{"vocab_size": 8192, "norm": "rmsnorm", "beta1": 0.9, "steps": 5784, "dataset": "wikipedia_en"}
Below are experts of layer 6 (counted from 0) of a mixture-of-experts language model. Rows are named router (the router's row for the expert), gate (a neuron's input weights, with its number), up (a neuron's input weights, with its number) and show model dimensions 0-159. Each number is 128 + 32 x the weight over its row's rms, rounded and kept within 0 to 255. Numbers have three digits each.
Before each expert's rows: a language model's description of what the expert responds to. This comes from a sample of Wikipedia text that the model never trained on.

# expert 18
What it handles: Pieces of Chinese and other foreign personal names such as Y, Q, Zh, the noun name or number, and leading 1 digits in table cells.
router:102069124158087129108096114172070158145143137098135099142146139180088179123082104089160092100180172074165120137107124167172072121112085092157156148109082097110153090160094105093087125138096159133094101146160086115120122132088142162093113195086082097096165095134156043138094161142074100130120129126159115171068071161161099091096151108115150114110138126156176086148136099109091094177157128112149138125068117079176144089085111081112147099114158167092130089132130072160186132123108125
gate1:126098116121094154084084086152129151170097124119102087152095111189155117119173124129142163179164067066118046141117141160145107145149134105157128137132113087138094103137092101158085129175154143178125116214159112202146078179144096197152110111156140089132115097119145142136126114123108100140160120138125147217170089184087118080102143122191122129173119121123110096200119158089129127147146047127110118200094058103101171104152128121115163137126143133148099152128175124148116179151126103
up1:137192116151148156164098169076142075125158129127120091051176113112088116151070077124095086114127190158111137128135129090116092176107149106113121064128144134165134176147134173122102094139096122145104147088138157078088161081111178087098076093143079158158161133124106088148138117086178121122137135167128130097130104113125127161147098135068140150087131091108124172084186135159126142136104183146147157111141175099104147197103117102115094115130140066151136102099116093032085063126129200

# expert 50
What it handles: Nouns for time periods and events after the, his or this, such as week, season, year, election, war, death.
router:130082152133088123090151118157047123129136120110149091166142118152067171152123076096190105097156153103129110171122101156149096110103095110144184175108097075104142070116109143114082150144089187164129105119164113104169091147134148149115089159101079104096155086126185095116097168143098079145162132124151105152114105157156084074085148119139102087111054077189132071179104128111105125171162097137154154114126073100123147113118125102124134077095157157100161060099161087194145117096080127
gate2:124127079126146148103129096098122147168145117122150103161087178161148127130087120085118134089166114143145108168117108161159082218091095139193166125096126136089145109172134104148127167124158059086139083169168129120096103135121171118178129150070147106181144106132136143141115135123135116140163039136171127143097076098141123092106104165049135101111203102085153103158115184125063160124102131087109129161126057096159126141114124103115119168103152202128122098102173185120092183111152075
up2:123115179132147135140121121186122125077178119140118165119096130102106146107152189185130127160119138077157122140140129090139155149170108104158102095096096130179083093161119141096157167182140149089180185157167126178138115130128107130112143060122127089110100162134136121139154032153097156163133175067067114111081067159088175120140117102103052124197135196066154147157133117086152152156161117110120113130138149100082106111124072141133135118152149090119129169193108178127167114194149120

# expert 34
What it handles: Word endings like -th, -ation, -ity, -ment, and the caption word "View" opening a line, such as just-ice, Twentiet-h, V-iew.
router:094090160156121140101112142157085159117146131072127131138147134146090130131051081124151096103175198097163141160111081140140071158113122096154165150111117137086134072061082173127079151110068163149096143134157120097135123152094166136085143181092093118119156108096214083097079145170120115152138126154117119151101095163140116077083153149110145120134092098164193071132089144121093129172150165092154177110099095112165161124075114089103149109090155143124153111121183110137200119092067094
gate1:078105113102111091125097127063103088096093088178131099161088159113155112135125123104132060096100130091162155190154148134213113199099131124166135156143093104090117129095103158046110100116101173155107117097203107161137141137071115093099116149140179140081135074129097150134107142094129128119122133187150126094104152131150106080102148168131157113159102107135166128103145072035119092114118144160132059099153106132130100106120140062103173100102153101068125116115114093137111175091153185
up1:051112106156113160132107181063093131080095145136117110164105121159147119152146172082149069111138116157189144174131114104143157159103103121096121141133149102100109118085131178093104122100091121108102139116183132138142156147082089106072121125138135122085212074123145152125103123078095131092108086177175107075095183187117126076067139148116117093191130132125124133108157120056100115151094126098122077114168131180169150080172146094111191162122182124094181181166135106144117107118137167

# expert 2
What it handles: Determiners starting a noun phrase, mostly "the" after prepositions like of, in, at, plus his, its, their, a.
router:098064118136143128124115120169131145126140136107088086130144157133077149150076067098142112068145163139169095154084119182170062150090065087166191160104075083107162062094110110111095148181100160174135125134178149126148100136081168168107095126122122104099135131127171098116119153135102066133150149135123138186103106146179081129088145088119106086149112109135178123172074140117102103162145118107195126119098106113153162095112111075107156080112181167096178114130149087165184135095075121
gate1:128102070114091130119143137147138118126115132137194134131177084082176081141195102080139128112130160130125108105168108099138124167114137176130167111170107106103143123120153076083146171123200135130114082091132131096145099158106147126112116110160129157107187127111083093130146140105212157141122135102098125096078097104105180151203052128110135144169152095139113092155068120092079182156137145095162121135106103175078099146138189120125096051122112158082156049143110068159078091113124124
up1:160138120097144143122113108172120107121130074102069141130169132152120095138144074162025094088085114068148123135092152148117126155163108143176108126066141133134108118125104159137096162131154131133180177183073132177110046101090091158136165136122112102119040125159124117136152193136066106141117125133114113184206157142166140115149130108087199173175175128127184132097107091113126110090136082136112166193124138093119134151153081184145092161124141148176154110141133169124101136152116111

# expert 56
What it handles: Nouns in album, song and band articles, like lineup, video, genre, Years active, plus word starts such as Co, Man, con.
router:097083164194103144084121107170088116170131128088120136132165158132075164143115118080150117086190152118141126186134088147171094123104096109127154194080106139112160108144109130099093122202123151138125131172158151087158094145118150180109083164099091105103198084133160070104080144159142094170121130131138117169128085179173065104107156113109114123120106091159148062167121093092123093169165125105142117129101091139152164071121085115104146112084159166103149051079176133162183130100118127
gate0:145104137144128148099121116133099179108076108124110137122151156105109112143145138147133102137117107109152123112138125147081156120186114130150129110136076161186100131187106080145098092143102160147086141177166120097205122121186114117108074123119079110105114112124183156119098121134181176145154134110124153135179166094101138111112112128135174143096100085170096132138109170092049142165124142101140071173140180076127083090130000098192122142154094146089156105162182132165124170111093044
up0:103148192127115118093102147134128116107049115141099130186129095136092158105152133158126106168171155144098150078125094138162147130117145091091115200148090173092118137091111062105110145134109183087103138081150127117103116131121126163198125114091131123112163102099128121074133101172116186054097118142079042165150089129167118125149109204126120124088110123128117144152099122130133132175102208143156182116128138133109088200169147093185165099124104115127103070156127127087085137140074068

# expert 19
What it handles: Pipe separators in sports results tables, plus fragments inside foreign personal and place names, such as Is in Isidro, l in Kampl.
router:096044121111150144109139104139137124131133126114139120128146119176091150175117077079143147111166119084168114143084095130167095147070057107184163139118099098095162075127070119113089105125056143176125120156166129128142075109099198133107088168107067093098208088135166090127092157186131108129162148168141134148099063114161101100100144125147130097144079109150148124171066156123094116139142173102147126084088124081159151122082104117122154101108107183104161105082185115154141097133093089
gate7:146101134135119135116100076129115127166106126091126147122159195173138073143174156163204165098139147121204116114143121129138120170092082075102121111051115074119135103147135111132118109172112134086157146138074110171119130104121110120120102086146126109123153061111081110138139140107113076101114128153103072169025097156109103130145127152103102195111096158112156129170073097138106138129132145147107077134085105109221177128064081167118107164081118133133118100174109176107159108153084174
up7:152091158121201123123173119142117096054085131113167167146113124155146144077145170131116167125115126107157086149121130148111142139116102118062132140093120118061130071191105137090170141160116105078157184119065139112134126126091131149195116107113127158111169113136102192157146154179104147111064140138175110126052077169144117074092150100101124156162132121147110122169086111157155106123125179165047139132159119164146150177069152118159156073146127171149140203065132107158121156153113121

# expert 41
What it handles: Commas and semicolons splitting city from state or list items, as in "Akron, OH", "Greeley, Colorado", "(1956 film),".
router:124065108143147138097106114134077153111175153053107105125125170146124147141067101103146124129180163103171121156080084152168083140096079114189140146105120095127167076124084136106098140141142158138135133136165156099136096130087149144096101140135084083115177086120143109120118157168082081150142137153152148164072077126188087083106136118148121082130108051164167096184102149087117087182160126127201143101117129106145135123106095081110135124096166185086181121064174118191160119101088117
gate15:126121177110126175146142111127160114122161151182103113100129149143141116102118152126135100133112100112083109144095117216171096040178107125111168134106124181133147089113151172077112134192126131117155078165106100130144129181162087171106126116157101130201112115114186172135130166130107130177116138087101135154101117152128085154075187093098168117122153122129173056123124098168156107119203197137083117171140173046132107117120132155124143104142124117094151116163158175185168110150133201
up15:100110114119098152144079127114159105120158142172116121140118122165130071133159149148103081148153077181114080165099166159096080094105118122129146141112146157123140096155087160179141144105136108081110133171118089146056168196142089114134192173129189122114134115067224160167120121120084106108070116119152112112117047126091109162082110086113119098101217139108149122102148190151079078115195149104057094170140148128115167135163173149130138113132135135118130100139175160127120131133144086

# expert 13
What it handles: Nouns naming fields or bodies, often ending ministry and office titles: Education, Services, Affairs, music, law, election, House, Court.
router:103082128119091121066150102193063127114136148106121121143158129159091145167115058098188089097161164088122096166131117182146102114099096120145193154103110110084142100112079140100105137129116154145089095142135141081164113146113162150094103159093083104110161052117162072112079185153112102178136132142148102151078120150187072087096156107126138118159093084167161074149070105093102085175164124122181134129136120101190150097087122111126144088103134149130173077116190102154149106104105120
gate1:092126131185176147109146087114150137174117147113123112096097100167171106185129163087072117185133159158148105187127140136145116138082114133149218180121103095174110155114088083152084124094115166155100132125156098145144188119109074104128163125128155087138195186162151133137102062120168134210110063078093127124208096096086116157119110074125107113175104110144156087127075136168077136155123079106111183149119139143089142163172114140081144121136134156122181132126128100127112108118102112
up1:144153081155094107131138107067120141149132089131133139136169149082153137073138133122095108133188095198047137170163210059135100067076140134141143118140134155143131141121156127126176179134198075122096133079117093164103106136142125128121137141069130117173163123111121098103133125131094138143099122091138103151155137103113114105120081204170096111061115155081100068122137151125129156152131113066182066161131103147153149113125090104043134110130117177131083178158170182143134132105172119

# expert 23
What it handles: First letters of names after colons in taxonomy infoboxes, like Cucujiformia or Magnoliids, plus capitals in acronyms such as NEOWISE and NEAT.
router:108077103140128107107104095175101156126147132112085071121163127177109141141075115069148078101151122097164128163084105171174084131101101053161153137073078120127193105132091119099085121134121120121108108138171138115159133123132185173097146125115115096125128094143162070118110190138091064223147135133109109133088100174134138082121174121114120099152090089157180125195136119108156087155122173102154172122072112110126171069143106116081113115037165160114140108101179137139122143098141144
gate1:119124104105102128126163133131123148109136137134124188068138138089059120142100079141139094174171099129076152150169102129126125165140171108093096125174100132073163151117133146154085122165134132134139060099198053148130075055126142146141123208112126078105092097109147086107152114125153107165195130134118100120119152154139115110078119115152093183177114145096091110095174131134125118126127142107132227100105153088121100104108111077086166172063086139160202123139130133092122087078166099
up1:102127093075151126153143158119131114082098085118144083147178119156166094144175196071159119096087062062110072076121172136119109047145135099139130124112106084127038149080113135127132170110098098075078162117128169112158140080137200095110123104094165151077143116148170123132164103103106146102119126098086146090091148097133130148101067187108098113122084110123135122128111078148144135152116077172102122165157133154169137135104170128165156166129120076092125101128114130159163135207093113

# expert 33
What it handles: First digit after a space, dash or bar in year ranges, URLs and long ID numbers, as in 1957-1958; also short, vol.
router:109049113149094126114169104148082144119114166098135097109127126144105188138120082090151059109169163127144119149128076155173088076118092107142170149089117136103146084122073151087105137191093172170106128146160124086126090135112163159118113153091076103099171101116183084108116171130093085165098161118126116161098086163166075109098157115134104075148081059171159072165114151091100094153176123095164146106116083098157149112087131105108149104093149141100150092132170089170168110069094100
gate0:111103092124114134192153127141137159162122188068121139116111161130095138149112088158175107125126151171139124100112100114153084129163159137161106161201155142103129097053091141148147130095122107093115134118096174162122141168131143138139138138147125145055134135153206102059166136162116027132167143129130113091062115146172089089060133135142068093138085138103101184087115143169150094086227138117169101145124118120114139091135145106114138147102183134059155105109132174083159138156107147
up0:084116138047115178085095172112085089098094057137104122146121124140160194113134111191106132102087116132125127177153132126111129185090110091140143106098107127182073125138104134080151153090104088162135140176148110103106124133101134093152181089134082114149121118109169115155119186151143175139092134181108133146174134157132133130142097115044130106108130151144215092139110148131055159133108058096139105148118135146056151164169106086173120135103080151146086164128169146162098153135166065

# expert 29
What it handles: Commas and "and", "or", "but" joining clauses or list items in prose, especially commas before appositive titles or after However.
router:127108130138142145081080117131064166124174161045111109120132148141106155146074086098156126126181163105165144161098105165188101134082096112186149158109112107125165092113121139106094146120113160149123125143178159081139105132093176143094087136130101063120170097106137121124121178181077075160150153160146134162066100136181084071108127110136120073130105068164176102189098154111105092188151122120198146094111115103150116119109102084115147143105155204097161130110156096171158125086087123
gate16:140132197072169107128140132130136150088095183081149170095137109155031136073197049156152177109154171146116106158132061154115143136141095135112165130119094172175098095177134142167099144142098153138155143145120108191167127154154126154090111092114132116123120102132160059059106097121129151121142104137110107095207110170182175145130115087108095142111133184110085142114144156118155137082133126146125129057083087121123117125158131103149146119113163082068124105144112145133141138176205159
up16:114140114154138096194122133144123178131155131108136096104177133073134157094069130163167121099171165078184139092089080095167128089233195098078121123155138145124182139161142083115147080119145041161113199082099148165157103119116125121087082144102166135099118150090143111166135159030102130156147116135130105157126147120106192099127144105119107152103142103091118117153160123164117142112136117102036163131090164081104103120146117082116150150103195107136112122137127147118112129158140161

# expert 3
What it handles: Middle digits of years such as 19'0'1 and 20'1'0, plus adjective-forming word endings: -ical, -ular, -ing, political, similar.
router:127074126138120102111105094133105148157155157096110054101136162181093116171112102071146133108200153139144124180041138140173108118077078089156145171097102098091156090118090149128092127163092136122111093118144133124108083130103133160122118159139073107110142103104208109102072181128062088170148117123138125168096111174192051103080160106127121101141094108177156091166108133128119116138159160135126178141112098105203144086127126083121132104099185145073122117114151098182156121100114101
gate2:093127158132085164117143071157092115142145170117105165178148088159152125085080104083124143168120125121148070046138119102101131186068127127186182167083112166110130079122121148115115140068081149143112125146152091111133138098200156099109114137090139147093118144121152116098102079105086144062104102182143157077045103152159164117141122172064188052127140124163139140167097138162166100125134146172139147154106116066118161109120124158120097191095102108121147113074136137154085102126111125
up2:160144170143105118128133157111075152178175179136094123126153150150178108177158112058127149148130085106124095060112125129086149167077120113192129077118178102157110136165135159112140165135141126121112131162112046098115099069179131099140111143115151121089109131102141181071101107087045142127176073104084153089093170149164166141175171179052138150114164147135083141107101111137129116149130106187117132172080118045167145139101101119134138156128089093171107137138088141129134150172129149

# expert 37
What it handles: Ranking and achievement words in sports or awards text, such as first, best, Greatest, largest, winning, highest, second.
router:110093144166110142111078090169088144156116142074082124124129165176064137151121106128158120114168124112164122135072115158159099132063051105146181168073081093112171125085085116105057120161087113151119135146158168102140086142092132160097131140157077132128153115096177101140126175151099109134135164133148107170119074171158080108137124088152123101162133119160168099140097159166082126165199166105189130088108084133165166091131108103120136103112200148069157124103158114123189111079089114
gate2:139006093113187170148092143150159090107128125118128154131140107136132099139145163132112059143083130038173132143138108108158165103088124129150153142135140151141140094149118136135099125096118153163134137179123147159102179120151107099126182204138133134051179121105164078106123144140140061094124136147095092129119155117136140155108084100150129151133104142075215094078119165191073151146194185090071132139194134109142143127089133126096150113138128100190137143096153125083115107095115131
up2:167140160099144073104133139109126190080119122157117135165113084124099114125159136134137118093177116167078169150110092069110181126130113192085136129151064151118078135075070095151188122158122156188129143121122096064109082140104146090127145049158134109176158128083154162124119134153131069161074108111043137127133089111123073087165125099151110107139129139155116130136107090081141061066157144105088107166137140158124151089129099133163147154138173147076083156118132144148200140161171115